Weights of a small mixture-of-experts language model, trained from scratch on English Wikipedia: 4 picks a token, 741M tokens.
Below are experts of layer 6 (counted from 0) of a mixture-of-experts language model. Rows are named router (the router's row for the expert), up (a neuron's input weights, with its number), down (a neuron's output weights, with its number) and show model dimensions 0-127. Each number is 500 + 50 x the weight over its row's rms, rounded and kept within 0 to 999. Numbers have three digits each.
Before each expert's rows: a language model's description of what the expert responds to. This comes from a sample of Wikipedia text that the model never trained on.

# expert 32
It responds to: Lowercase fragments inside or ending a word, often just before punctuation, such as ti-e, ne-e, passeng-ers, form-at, ce-ase-fire.
router:491627397519544467495364444435588535498470506533539558406489526478477427476513549587566600472487482537410569511531471556503477484491567570478504440507492503492512556434563452460490495497584462531460489423397436441476506461522513588463483489588551533475474495594471470607536551407524499448440461568492515530484429478511502510562516549439455465476502468447511516466396489495501594485462
up1:532554455462591519508457491546457564510443512524456571478573515546530462420463578533469505471544532496384487458497532592550477404470555574440556458560433580478549582459460413427440496489500482532579423590494516459551522409448479652555535490559503602472462461478556488540478468514494570556480558500426546500454487501467576486565521494567462507505505474481466458443442449480511573514429
down1:509499533474502493580569581469405536493468532449588491483539503557418551455440553459482495481540478483547432509531530413570472539597422535518456469473585491420494591436499573482513492475424458495471606539501432538463530477406402554536528520528380545472515474402530426495523562489457428482493457444555475526494469557509444477478514519572442545456581452478484555396474518420574460453475
up2:534464479558563464482436500583538514535484409533562582530580514492472414523474556484600588485460552569487540445500512479487490544521534523517418437534396478519562516476420410486427552527641467585438499493390543509591554475511496558515549506571531437446508475579481466514568499433541537581453462488445476438511624524486514480549539464434476444475568571459541495477537547495478476483504
down2:493385505525559500531546425512591517518517489459576435487435527458512502544502460543547407503454480498524504422560497470542440498485489542520449444549530453614555524533392438456543419474516431541436460528385570490523479528455443539494477572582438467624475480489525583552543580487407470524517500485421611513507452469530519452559460418464510448527481586496477539448465566466550494558454
up3:429521458501495416521484502454597564513561483562442524491456518515529344559532433501446492493583501521471448505501553604500504463390591521486494433562385522404449463530601531517501470511508531495520569492442544483505458470531458628514537508587470477435468458581486536496541488448542516364478420619482455520543509524481486548494423520517424449507501491523459444492450535531543528485475
down3:436510585480500546415499476518494424464534424457462488513515540574503530544501456566435502585610397425463446504533571567394516513507539481420466554548528463492593530500481543542451436517546545509462501486551408509459503654482537510551453630496508492534450459565398558505505533512500566515532542458490544462427551526541486438470508494509440535434568518546380484509484499460476578470534
up4:487646513497459457487336398505467537477500513529556490442490556419507497496561480610522519421489494450525603517512491419450529523516500540497470418559483574454443505451499501468608601490492394525510474461351554478501513513477502546448499522578462525442529490472464440413513562469573479516480521486480528538528432491475555456478589502494533418432473546482473494473518394535495487484550
down4:445462652590545494474487518495472483390560392460467499441541545482593565496554550511486497392380563515475491500463523441456493553501467494474457504489495569431410521526498516517518459428524449534455504480455442427491463425507452474501544505473450514454560449535519572404475549551547464593505442442492555585566450443470602493490488466547605500496496471497573510586535498524458500432449
up5:483563441476559498565432488503532530549482436411479522410497518456518456585504538457523489483392543437465518458589492507600446511550515507463542561527441463470505457388531512400452442490504440471460497497459411529474463434571497528551491512534419411403441501494417454506444482471470510552431562446490561556415497548481473486432518536508575465497554536464455542359491484514404419516554
down5:472534513524475476484480481419587442595444439430443462445460513510573469554519562393479522505521479381546577430458532490495470463431439514444459439531536548474483534538483470398475480428448601528427399421553446552515466488509511426580454506475439497447458440463539513520555537532579570497520474478563558444484578443598536438418475548562507481515471495448462578472489496421460458482478
up6:422610504533576462413465494546554477484488540531517574544546539487574476474483532553423613458456559546418482537542529534493523429413473486400444543475536565459560565452463449564490467495556434530458579516438440476494527546471492488572446501565452562552500574527407451538554468500511530492526456563540392505505525479491498513565510565539480475605482454413545556539486403549486583503433
down6:402455485471566505490513497506498453520500566553504564451490473363537520476593503544339445440514563500570515552457561430570396449487535420569425517490486542469473463477488579536439498505437550589420478497481485525447517560470612526497504421495442460552512548514479412492539438469558519456504540507455464529489530435433506460548502533539461544467472410465577513560570478563486471437436
up7:416589415521557441460413449482588519514489542516576488489484500477532490510543527546497612470574495520396487546555504463447446492478485495502417449494399495488488480422544522494446468484527477505500463476473490528479459497571464580483584569534571498509508473523435477556493557558501547514543553583629564467501388532552549542555526588447448464484412621440488472428450496385481497526470
down7:506519477482464444511582490366548566445527452465513520533535485557368513479479566451526465388591480449544482459497445478444475463531476541490462428455520512553484520532563500537575493526503538510561463431528434466533458461556556544563571602526523518468478386558479518508504599510535503497546516516567455594405454553456606517486605469571424458550555483487536471465527441482515402541519
up8:519408460524577381487390522406510525512505429557497503405528538561495418482525455592535513458483444473487590550377496426474519549447482570527527508485434523493443539510481460437533556463527473489567495563492564554490480521427566557374475588567566488529472498603452452539390436449498478471462522500547595491515499432538516515497505525504518459564542435496508461515476431413479462506503
down8:485381397448490466499467488538494526544449541538506406476441369542542571575451564549386455524472484455494474515535555528505539515548594548448479494510511534551564456461542522495441542551487432549578461491434490460540546421464491476465490396512569461499578491498463490481497474474478545568596526454551433496570511392485505407570473452467431473561483517571464431580553474541433455516462
up9:566507456490541471498402559438494491466415472513489559549366414498532491480486511504550730507444496539438485580566475523476536484518579525445530508503528532525577493521515475559480520555541527465511473450476472498569484522479528553421499475527459508487515574476499508584465494444512506541496455571526473492456479493568547497580437448504484521470527581458607409447424363496453443439490
down9:458578483486486471483487541554411459419535493460434517459513539427500586503540438433528455502529476524531544548542429493505605493474504489483514562468558585514473513414551470512533468475445528513502515655530489544540398459481538500420338495412494490506520562514445484478538547634541465479495420604450448540508473554512550449500472421465504488490588486556467493543506507544471621539475
up10:551485562516497510499479518529512556467400438559612564554547503429536488476508514480540547471575491523397556533500526490462563452483478553478526504469521561621555532391506474503563450468527523551414443485475479463453513607576519600499500523587488591348533503515405554538484489503548503482366457565492472484441519541463574488527547500515489469468468501543498530401403426476502526504518
down10:492532606616536506592528546587454540493528637514490476601402469510505488494396476468532514476472491562480557371507498469574567545473460567560525461522544479518446473527519553425413469476543491469535455602494474585461493504532518461532504524506479402461532503509549521480497447511472534389398531496426488547435505546517535483474621499438516442527538516486544425490411485499570528504533
up11:492525486514426524530479458481492466513424528460582509412542506569466504502516513618656518583579471462475565430519502550552422519565539495506544514555433547425482444500542459442507551537450533549486497539440548450581446455492420535499475535585544479498427536544514457541522454483543506503421479516431402512571523412445467530463580398485439442445474416515443510405479465530586485490544
down11:551510535494475461560475532465415583483534517475513569508462509466528382496556397445479397543562504498573553432456444449594505517576570540557515472475459413539552455459495426534453462441491505510500498513493566557523519583488505481424523408454515389476400517465460433515440491516495490538457431524538517539464560386430524416516487510538449518508521543488434616493582556506605515491470
up12:523518408545556421519443514494607484500530503567541582547559509383533387551509542520536515467572551510419505515525479542494561546464513478427529551517459501456517545557529471469563556517535567514566481515518548508409510494582514543483426540568547535468480494563495452500594603504500514527474520621404518497611566474582386510505511464476478520530416524431529470465458555567492599497487
down12:609496518510494428525463471443512378453554412592476503455519499480417503546563403525493435475489522555514569490518583514531435455533456480512421473557442487461504467530470385422489491559489473496562525521524551578561433452486492500401492534450463481496533498475573501563451536488450416549494524571518553411504578511540504591441531545491512512548494505394473619474522617554555543524536
up13:460596505439449415538519447523501498612561485522473493484472456486553551503496475527544520442563463433377509430429575526577428478482542511436526549480537486547473530524487504501542496507517489440514502420491509472431592412522465535393548515566552550482389518518505425467564505543507493442460387579566518510483539474489504456508465592458462408484423500431463525518464609537445511571396
down13:538517416427544451478637526471448482557479515539552545417456509417459437504469547431519387504556407455513531454482467507558555492559383527551499570531554523442487513552504438504498543436526472465499495499471580431396529477476477493480510492527471624533465510430585426544528514428511467520506436485491442485458580522431497535469381485541456462473472505609543486591504574451559470482504
up14:473644419431547540490523421428453549484489473455447463508516571456509519449498540549535484478471468442454526510542464447533494453461559488524442574574490489518551574446509459521510498570541541488486604423521492404568437546521408555552481537629480527468542525465538523465443549412481460475437506490522478574431405497527497503508470435454394503506537388520573472457389460430514555496516
down14:589475515549501546563558506485490404395517518539488481516474487453541589462429462413511578438507476540479484502543506546478538512490451513536545406470378556559555525545541534493528601570515559550444480558509566547529562454431498522480512597442462562493546535604502501545479519502425552463542450567462461581499551541543408522468424507483554523524449439530397513580580520453468476597524
up15:509523506459515488462437434484508495595443486503509488519517557456518516527555495582539629520477521491397575477599446612497462492497540548454522521517541536475453588434539428559455390437560421502506492451485471524413487413582486589562597550568401450434565522493504442577504539526496571527482568483480421473517503482570539584525494518522464449474424546463438556449465517447474482537496
down15:563527423628433537571537478550558421479531397480461510588441514546469443531472489464542464497475476454432514512435581381545489493550457542474501506541468528510464594493479556479525547536576463492514451460571494392499540509580603493464576505443468464403457475481522523530520476466539545398495564546446499543560444569558468516589536511463522568509443496482570490512473401537532417486567
up16:464602417493507476533436428487516479518434527569511538446526493453511502532503544566516485417473446436466537526503412473446588483444519527478529400502467522463460494477556513487463550479525487465459569431381505500508568527614445519502410519565508558560514487596474515640489448436603524533455409440462542484454507456465496589521544580407442554387556427527504502514504466490506549501511
down16:487516549571470510506511468511488526438495490489501489633574453491431506600519522449608483464559473484529541499519438436405471520469478556485572498447571408526507487469535552461505528471487478538492567538562489414496533452525396515526526542508480492606508496367575520553524568499532585460504433494471592491426571491521479449420453625465482532472441490416508500568472539443559422475595
up17:520501464459551507448352479448531491437491594517500576499512474333436523468541604527480565538527504520465520500571492572524477493470398601461596450496535509428525493410636485514478513479528519548407476502485490519498489434563472530478503460544478453418503456555434427565488531549586451507522510564558500471491540469557446540555516480451515574450490542571512498463495445454549564429515
down17:502425502427472586454482494472516526470482523464432529455454464543469503540485631493397473480527609496492541471596483477578452565584489434506559453421546561519549494448499490465570482499508479507438615511530585433589457452423434520442452488528492553478550426379470551476474445475454441454517503465607506526430449552480479530505473514410599525425517475453536439478473528428513514457489

# expert 44
It responds to: Pieces beginning with st, sh, spe or fl, often inside compounds or names, such as farm-ste-ad, ste-eplechase, town-spe-ople, as well as.
router:382477393535540481497414468406513495479452436525505575497553442494426508558515447460474539555520551532447517577525461542426556508458546507474479439424513459606563540558467504533578515546564443450523498496494466452552531502575564524465530600545560486498455472568411466536540450471571451576462455540403550553504427464489546603523505416472467508511513482489471506511561399451485514388529
up1:522536509562509582489508517396563585521495467434516545514543419451432540543518468461493506498414517557390487634501540497422607405481505484513430557488520483522589512503484524535501534434431523542463463461573558454594496510592504535467432486515520485470478460545468458539545444420521538553450391470435460522595532534467460537469430449547471540457537528447367494459522453505445433487512
down1:508450492554517551559470447537484465446450436481530484498482503537504521461435587581507513544580429543449630461508421557445540431559524461552494429407542481509483551459556485549486487583547533541455550465465531479426481390529431417514466551416456509491507488439518527427602494570508555466488492482508542501460484484419577546485517504518519642518449533399487469561518457485425591582454
up2:554415480523542468502507453469516509565434515512515530544549497488582538462515548420459552544450548479471512521521471474408527417414538515482535427509509425541551560512485499485489496596522467378517363537473433480505578578595499405474496547580511578443506415453419487562494488457492531583458558555500523510584554462460478510537443469496437433489513520402496480437464424411524506402534
down2:492491541591410555484490565480531521451543491431481479445556482462415576527498524405414520486506505501515414518566511488596572500495474554570455521565512508493521455508502520573403477533518435502550592609441534438446558505517572549545497486489571506482552427552518528502535561467593462493530539469535549435515489579522482496481589423465465416517475549499461397427406439503528470590400
up3:445467430519502490463463430528515574614514480471460557495462498603484488524590435574485548395568469387443561496458431536496522439457599531535426464558480470521578565480461501451502558517490523566552574550490550501495513415518530532498564567555566476509481566620542515461548491453543499452527478596530478491526466510468470616477466532473512547497435410495396463470508390533534509521500
down3:556477447546414566501393466483432541520463540453513537603439528474425438545498483500485397477511422533495588511481574496469559524499556534484474508543488570526560458477585480429383483455506443464475530582533532439497523461458469576557494504468397465467464525428579422553559472486479544529609510489539484571480563468497400430579482491453578472490499581532524450451518474545525426547576
up4:468496538604614555546439454435512528540423484484510494476471541582504445454511436516457457432498491554506544560508517458480408414478509529476482536481439451549543500604523481580550504421531428406475477511502455518635448477545618532523539510586625476474483467571438520530579408410568501487446604543526523477521506500525508572495502459460506501536508463495459501446567413481487483444529
down4:405536452500536516574530559600528486449541516446544496405432442573414496458457535441451352545515500509597536443501472470473480499533434512501473476573501504556542511514535567480580480450538491511540362500490483510413490504524488504534392532546472586538512540413488517426452472504498525404445595536477478521485434470490520486523472500489416484389549443493434497513529458631517522451531
up5:450478515526484500441531482360486570565498446505566454507476474571537476497442491507566503520440492543459515585474482563438564432507472459410509516457539413559558493490501503444498585451528538447500570558400518537573395541487490528471513521543505511489425480474441431600519468417484481481442572660499494498535464475483450548490393534551509524462445545568552494540602599509501426472488
down5:557456524511490403467495569520496502536557517519435484536468528467503418513407491423461381520419503528514498430525419568494494471469518456550513474524480584478584496491447570575453535471418454463454552481466350456524464487575453489518450468539480507514473470527472529570515471498575402497545559425467416557477396374486524564477439532503554457451522588449384451488528556476464495500480
up6:468480386470522445552443397477479485461555469513496528498397414533476524503545509548503471524549529495399488505566502538552503487437459585488432559374431494536519469559441469574457526466493590511448519470427439474458512450539459557420482594533513437510550458472459502547525572469540509505495435541521527376516570480472506446509469522555385553449572590505513561500460394467563441550498
down6:539546546512557592488540464501479501436540454506574534503469630481506580533500499504517494468491448466539442429511487444620531502475477547486432430516493510473400515507473473464479476500535424502581507567596481417481446516436492559445483498529538552521597560415524466448482460500443553427574504598530565490523570504563526438526482570383429551528420466459596575487468479567476602489476
up7:502439484532508538506412406427491484488591427587421541495523487480459567559479428531477510494461494473502524543509490540611525523439611594463514469406391474530430499562522523434508450498480485463475481453486506453441498469522469597467515549597472494526594515500421468412541560460531473564509397533470552495453509457481506598396495579524533580432471469570468492482565482453528557432500
down7:421485481524511476521505516425395521492446401422492559497580428533483524544442479450424519499502429545568393510396529543422444490549488433402451490499490428428491494482468490501530483504469503545521449422508471559592561424463456467545534518538473484465512441446548487545498574483458495494449468546420483403507494534578547495517453551587548532487428497441428460454513529532657568564481
up8:419493477437496464504472409486505509477409545435467554464572444453495639443547457521510516529442432447480495599505470488484544528413518494436506403496489449524469461519560468530516529586525449526533560427602507381532539547520528489391521524536510470552473482500455501530578495447518467586512478489432552571542439502538504438485500536463464554445567510523468560526443458424474547449664
down8:457395519479469531510478435457483535470532552478516512544529586481465368562509489531514503556573455463570566522455391493481471553476501500422444499469540449496492473455503422486565526517516589479475503419532490441473563509491593504548613495512568457536472512508424548597446576458531462471523525481468482510497493451550555470456643519510552470538544434587552502530642424395506434509523
up9:453484492418507500564417459474454492632493521481637526490614457477500537545504510592490545414532484438492505534465436499520488453441516439592494453516492519474638500480454485498514482440486450476549511513523520402515500447430580516461471572558540540442456493472428505491489528479532455533518521619408557552538532444544488482525418545513479536537464414505446534486464391478474608517597
down9:510396598591506519515496539547586555477483552406553506529566532572477505505585534549527527547519573542552468540573530518493492468501477504510551426519518556403485581474533457459525424477494401463427549521478480437413542506484493467483583427498473507500555507407440545530495452603471386476408451513510499446493493428515512572405465466515537543519493466502545466538361576489475569521548
up10:435523493575523427518565547482573486497397423490489577459486488488529464537499445477430490505396437498442586528531476621492438467526524462484612461564487439555546491470539435484499508549484420484467535624442462454524559485533552515445494584533483570525485535556427502488501409530539437555520469505468524516571497453527587564510555546524523506563543464547470503483552346472401456446477
down10:482541506435581489499488456519440454546565384524476478568419547507499474514558418470511494532492542527530545495438517496502553502594566498437470449528498540480593501495506554452526436549591493541520430636436471520481428604567494493458390565414575473520461514478444466511491585446426551457493416472483553477461445572384460512407493500534541432419524489552443540537546537494485490533537
up11:522492471457496466553425398459556443433548532506647540494591519459542598561497553481497520544492555520549457521567439411492520439506542558432532440433428465607464564440462488477512547493485546498447545548516497511474532479549542455597507466583525424482430416587476463474465512531514405545507454556360515490493553453497460493530443417494496571484540566518572537484555479515550497546502
down11:567550535455463436540458564415613475518532562511477507496563483466469551578518557565447490547557519560442567579481486523515418547598571475553446595558497427458503517458418438536452508518516531603477445443500378516447549482542543506547517444565380541655573523500458515520473547509527568474491514512483548504493478506529481535473478503448468591539503479548535457516480483460493396443476
up12:459434531563572567377532440456548512507458520479439465503531475468470459447452536514486448430492529556465462538561408563440474424533520537512520476455504516538486469585451550505481564492491530581472484573449522436546468573440524497534470534529445488458468501479484423570490497490434519502561632540486579550502425440498479579398520464415523480464479496409479431456472374500480476342521
down12:504496573494489495498587556498488566510445470477517568568543543487496650590477475517502536498470490515519516523577462469547464560537505497462477497408489480635390510494520446555452536488490585480539492466456434534464508462433452412521497523525502475446514460567439526396428514448496585556527547437462446527472497478624480523492540479560630569509447546479569619422456552517523457453490
up13:462505468498489446527464436398419399430499414549581599485503535507484551527542523528468479520563482488478457434518501508497484473505592531520503473497511383444489562542558505519597568615523440450584444534482418575523540512576468524508360512539515524461478482564564377498503478487543520533490493563437487475482473512510537566605518462528604443499562462476565513567461403510491538501523
down13:481451460538438473619489514497433581512441535482427515575502488496503553498472550461480462514497442465458504527516476509452449530542556550476517417546529467487558441502447478531569519458415567411603421469582565490458587436570473439461431430503519523423546484403547487547470494504422574528487540439482475505578438490407508532501451523471436479467419506401502590562520470552517526594598
up14:476496504456601539545455454473483494520541553494412523430576462479442537607562428574551462518546620433461510535539571518428525462400576421502514515549463459555512490580470550513529578453498537509559482481492560457515533535542576474480626535572532466525516461446497472433492490514490555579477440568485516469515515489457542564471422441348520524468513380538504527488479520490472518441578
down14:488489524476491587483611484543433512521505529552450535403470488460612554443488542520474443507506587544476505487436499494467427466433474424455489547572477467463503398515448455528553451462520549491483489546502616521546518486489343452507602561477415552480483513483545588421523536467438545472557449482533536512571566571464444514572510524539453414559507450536466516523498452383423497451510
up15:464454469407523420544458387473504515417488471458521608592454513487498479555544468433514482523555466407472511535505427470522567470526518493495463483521445450592397480499451459515507521543526484467516597462428453495567493521550486502514548522553566419519417462511485477527528437583502400556445481463438573440507539448510562489534439434448500480441567505589502483452415487548451559505652
down15:525618379501436420521491466579419547490508477411452530438482446527405442495518488544570519440512460548488468478529461500519475523484583463562480451538631539494533465594492499455527576500598537499517476433535556515536452518523532429433609530478478475533555410542448472505610505533486463471439501462519529497580497575438498463548535467496547494567508483556617519467562538551466479559577
up16:489573406564576554475451507518468553368515442506531542496602495490521489540527486467504544579434538493444483450482520581551537496505466449400470497455451518477583582522515461570454456500525497482546471496374471556491544577516573565521614526503505493463429564516461420572544513542531568519436437554522489557503455583523436557482574456528590489502508621531506471542559466527483506404495
down16:488415539510555502522415472483552475482520350491562502503563404484477522547466529556479450521498506418495551453411578528574534443482495513453563531474570547575489506579520464467442558448506501455561398449478486503557523454537482450485475470497478474519361498468516492556575587480492525466482520404424477383500528532581511492401577492482431482607495456464488459514565503455608497482529
up17:416490514501599516501342566491528417548481558482526610530500501476413536506518473485452499554523535528383455501522466470407470450471499473477495472491479444503558478513468471546541503574530537416504511489393519540638434457546530456466552511603532497571533528535415561490556486509437429569473383506494574503481512441465497531573473477403527419504540498474550521538522471492468476423565
down17:479469501561410489540466388520482508498523523538607447504436442441570503491484512418472366587438477569508493375398588522411528431509485545546476543507449499517433488559518449512453418468432512498507437578502477546481536491465528470420484478537499557417471486465589474483443384536478567520443448435542454553538456493472484549506583577564495511488410502467469469544508538494493519506428

# expert 50
It responds to: Everyday nouns and verb stems after the, a, in, often before punctuation or a suffix, such as night, play, school, out-put, do-g.
router:481496478555473366510423429500519496502546415508597564509543479464527586513528405505529524462525550483439493508556409563450406444524542517455538500498499484511512512469554417501506466532401485469478518484495638409441457493437469546530457555539547537460478476524425413558455523435569507537442453541536456519442456484476431566517383469450369474469484517422515474519507460483434512418446
up0:495439535501424392514477363477558436487547465599462602543525508541444473536532497479561490552508387625443474485446599556554524507565518488466562558440538503481444461527491388512483500521459457468429518445475518489494490556505422449447450503605524544519450572542529587538555555442489450531454496526561524439522423516423443491456500448509466557513480558492509515438461488447401479456475
down0:567559520434484439479471445501445508471528482568469454538461529571431593488468510559431520532448495546487558518436502517553472447515491543415522569553505468546538595587597401527566404531595551557491458486498397571524506528577515467428546462533476493413514586507463521538487442566416584418445466501449495431508514451504488512451523458610489548446570510516456466484573479499528536409505
up1:382608458549503488466499497412516507497539550521547506396555427471445407440520459497477434443486582543470434534535501589414519588499632505530450505565497471467506435519508528494450483462490530421520573545533530542550431445482539437435459510549420526512481495508414496479449556470502448512478393486499513574466593452496421586555479486489482609519449403523494530490497449559517522451462
down1:543526506559497578562548519462456593491476547473435522449490514435423568472455471439479537560580622469501456569507425515513440454454418509552512523454443458466482504547529532559518539354538563572397493406507540426506504501507541479549480497457454505498471472532456487528471522542447460435462453554597518426483469484509580552445493489409514469565490468506510440601469444586442527537615
up2:423500496546584475497446399492481510531474587474564500422579523521561595467550367580561502476558571435483588478535472543531430489511651598549575562524411496464600460460529472490556545351503534464462419474525534482489481472512490456526517525525508575465523523481547531505472526466501447512526442500513521508455507474478484439518405472491458440528495475536403461511457536580479541523464
down2:540509482549490549401436458482468468466582473602426494516469482399555468550540434477493491570515496437450448458588467551536447512520485557462520520474528568408498569567562433453463504499536520499554463536453488475433435494503469504469503477534479442607408506473569471488444547482523499458470481449480549536384593503526482419377378505492460476479494481443401436403500528549541458532423
up3:523416435420467565402512459642544521504598421513537571452539566433537511403562461503547489478463553456375527514495470539453555482539548527509478491476550436478554511460545456501530521487432388537420520417446514499411408471481445506533547536540511534386494497513471429500507506446600552512419425510570455508479492472511452504451568468484517386536490501517456487493550508539511500558509
down3:558484476451385407454578510530495464509458510491476550477585560515465499438495494515414461526505451544457432423461514434399458472562518421434488489457575473512548486496476528453410529590592465526589536502439484503456555595465414478476594460476441500448515599481495460414425492514522446556412494498479538532325509467509443507557509486472477587538544548527534482526508494501453507543508
up4:450518513530507436523433440448535505543458479525587463473504603483509541497559512545456522473489578563480498546567466560492396390549425482402612533559449422522470544446558432468500553535450509503511485480519578476431391472482494500623469512497533531440479463484493438452553466460484601577538542466559446562448467455474450532524443548490436458532445447352534445454538479497515471512475
down4:511461460524502520453456565510402594525429531525441506540463514587569562566509550454464507493437494495542465429543504499586453474582538547435495473537499541579501384465484458513526557444494467510474538634533562513520514510550497576562496474460521418436478461540482526499526457521508373390478519490446465509528571454541594491423417561459564601509516524481630485451520555511446541490547
up5:477506500412461511523451343417369460558565521484624514441401482515487444473457459485530525562464475483524582467408512471382486483481511477472516520525496531477528513488475507450508543496471549460519535518473523494483503476498437475430551616433473546455486535515521449476527406454491505402546474593514511583436419527456458546520526565474415504511501511405525571550534385434438480470488
down5:452483554555483518438514535543386493524531483435538556495504468419456464586515495459418429507473597549583580565527483449397535523567619542480493538576464477419484538435445486498507487568541534413531535634485542541433454481547521496471498517523541513531604504527510528545465552521441498502430510578464438569529462476454436461434505504481481539478483450520621503461517378468555558507495
up6:427444551520505469467412435464431572422506516524580374498531509480480486541477429541547524517488511485432507557545427512446474488556493442511518525471494570629504455499453524441477470557438480541545482495499613461548433444501475512497489451542540507433475517579418452446534442517546543489421499518554491459586499543575522532534471543410463538341460489439555562574537527485383535530546
down6:497528511584447515450522467525479433430491525519552493582553479519503432529489521431461538487581537516504406486522514546528485547505486505451466451389559460514541446503490534425553422577523559459387591510474456518554529479483420521468496494549425403573514406430543446518483557525520510497433461439525535419462576448589465453508439667450539550519506445473539464460399551470481562527495
up7:521525527426466552522483509527535480484495454446510579510522480512548495496567454479495534510431568582478546461515503565429413512410606467474503573474569491451474466470496437514542505514559516466437555532395548509453495463433476532624387482600521426482452496496522447485411515418547540579384493509434584439540476541525442566411465457472379504450445540543497524473507451477473419482540
down7:526491593498450483523505538449644472503482492547438437571510514550578488440462489565530471548448542544581507476475547470505540528462502601470477562529503463485540453511445452507514546568481539456499632440546460477464470467505487528493469459475434492388469516578444446565460424516454569556496427565488570533534636596563480446535471473593486554523529609531504521482433451564458459560500
up8:465544481418521551457383435500426483573479527510524507479533453508424494461496496494522513436534590460527468530407468436545427439441525486480457583414488552559508569438535508443508494489467538582532561475589563540491504393554477593581496583499546549454435523567426377557464502522566400481516562538438530477496599379548511489486471466453508499513516498468565450477466507540477530544526
down8:559554395444537442550522582541481524477502509492499501516506441465500498486425508466556482581465566549504564515513456488600504541518501472544493567535578581507546478556436486435473439505470520477489464663442497518570441423528447489441439417565528571398498507446532541557472411446492509429599488551558501475550482485552528511543523470451484452528438462478538422458523397376437477551491
up9:523500460496454358532477398492548517519508448571489607528483479508578562538530506516502520423521565478409442446572566562383443501587516584476458457537450451438524533406528461430541496525548389469445435508457519489472582435407429573523417478553484530543453523504471451552447520472588512490423537557569503483485496514499413491480442510495527436527492491529592525525478490504420494503502
down9:555520443519495465484534545425585443478605472524484411547455548587485556464575483509464478443549547610609501497513426448406521511538494448505482479444490451460446437458558437421411487452491452526485408525502534486437547394480490456421390470603379556584520544481510430492510502502470569486519506544500520480423482495552548512526417544505480537509460504509497436506532572449514460569466
up10:449567468555486540454446473532461490464620481502588565454564488483509526466445395580462565478465511461409527541537441515419487519588507472454467523524578509543491383489555442439450558559500547442484545500423537489507541402563532518564446501521478511460493468451428413525462459418608563526496533521448488497512569548474505481525420540518396486418410550454411490469516531424519506535472
down10:360529461566494470528443548518502461557487450525464552423487642446445410553413566413573477530486513497484467549492516572474478520513458454469397460528530433402591510506486491478459497496570477549440467523445522490589513507442581392551496583552438466526453478502497556544474483559518439507530585477508413503499433467540519463494543458525412528482467532479522411544553560568510526492579
up11:580500558508505404448530437483418520464511387480542533506523508440642506516476485429571577463507451449382412403507406523409495446499451484496518485473470504479453434498522463513517528532448483475531522467491456422491401530489466511678542483486545571422471481463449464446435558482531490462443474497365423512537523488494487511535475515501451447465514491471483503520533399541491442462534
down11:499444513537428543420502494507451579517438402483393543453526477451471534499411570430590510511551489517582592423523485508464460513405485548497451468540645528495463540579505572430466540511450468474591518479519440495453569530444444587504516459549592515599589559517477561411490501489492505424472475534466487417448455447504526475471518476546472526439435507477541516470509593477451528447484
up12:531477551390508451636515512489537579386527453509501555539559470525530587530546459527447542500488521525385437556473480525484514449456487517530522473439431556468487502426595555456436433477505552494514493519507565464494556496440518525523558482560594573531438412528406484637526530504634449561500399592488507473461503476434494534498510470458439508458455536455469569471499541499453523473480
down12:497441512509480468455490488582563504449493447458405495548521409424438539560530509527456416462514480507529547478440531464523478510434488495478514504459564504499375493451558552511393590529521483509610490497580499443478525449564473510467567504598531487432497414456502473427523461570448394518552516518515426397433442502465544482584443437512492456494456466393548505518502573471546367467510
up13:507486488543475477605480441565511515528376559545579608404473528443611535503559505548563563475478506454526471471535464440479394429515500534454578549459470481499582485514385543465529468459547514427544458497546453453478487445551572456496515483442490492513419531461452475540631515457586476505516503495569505480471452534484443497503508506414447561534492528599503478469502549497415429382496
down13:519418447523551542414559509500509515411533560511483551529552561535402486543503510599478420483493423535563596466525423441535542471438488550510595554524473487490457505538442568501416457474601481597535453483499503482541524500468500449573508400479521460548526420484538554535534523453585430546427535463560524585547404551482493506536503510598415640434513491485502518500536533533469498456519
up14:482524482532469439589465333552472467513532561461545526493472477470501603480512518497483546413494454504458556534478395472494469522449554512427511495502466575436478477437483464505516423515576408442545520519539587485611515506448489544557453435516522463513514431551431447566520488507521485576528461444480508409435417495481408496509413436505506601496483579489526515507565504363514496460414
down14:404472532476435517484506501504407519501459513536519524538570455492498548539492432538540457390587546473445583497586522515441416517514501447422467542530468448537474485474505437479467447520547409516513507477527481532547486524436443493492404533532558399425487471424604437481481570529538534533561430315554605503458509568577499554491522530460510495610492507552565446540498504483492444483499
up15:546595534572477407467542506430587481510574368544474574403507479449444473482485422646472530581513499415482495452513429512456485474488531509475543430423462411531523445504540465538489487528526498537576471515481526559484499532483547591466539643581558485484513463508483501579466539388472460523411460545449515527478512558497485527502481501457481513425516530398467452559552470479511513429524
down15:468561469419527425495490515546481493476571492443459545500479524535465484506425524435465497498557557467531519406455416479495474558466500557528453426508500446501504646477547471558487529524488493590528526475539459471535532492532515522556582467494468603506571536575499479480431473625396450537611416580394499528422534555529497525392533467539510538452563453506494491506436535620578496528548
up16:454526509447545465551443468475526486504486502501550431502534517484412520436544445524507580488491511516544479450518503572558484515536488503432536458523486442527600533428496516507416535525485445457507528536595514416384593440511451483521510530544449527492449422444482403448416471422456528520536412602487486511378486439424428516560486514505402481498650413526562508520456568465480547426487
down16:528486551424474547528579442499524524400590442534492518475504541423528578478452563410556536517540482535509470496495392496493537539457455464450461443558509425447535463455515507529558508477483524448447538509521456382411531535521430539499541536464505465397545497454537571606522577530498465500423438429517511438464571493536423469459495610471495549564487508450449527427435488505602482568610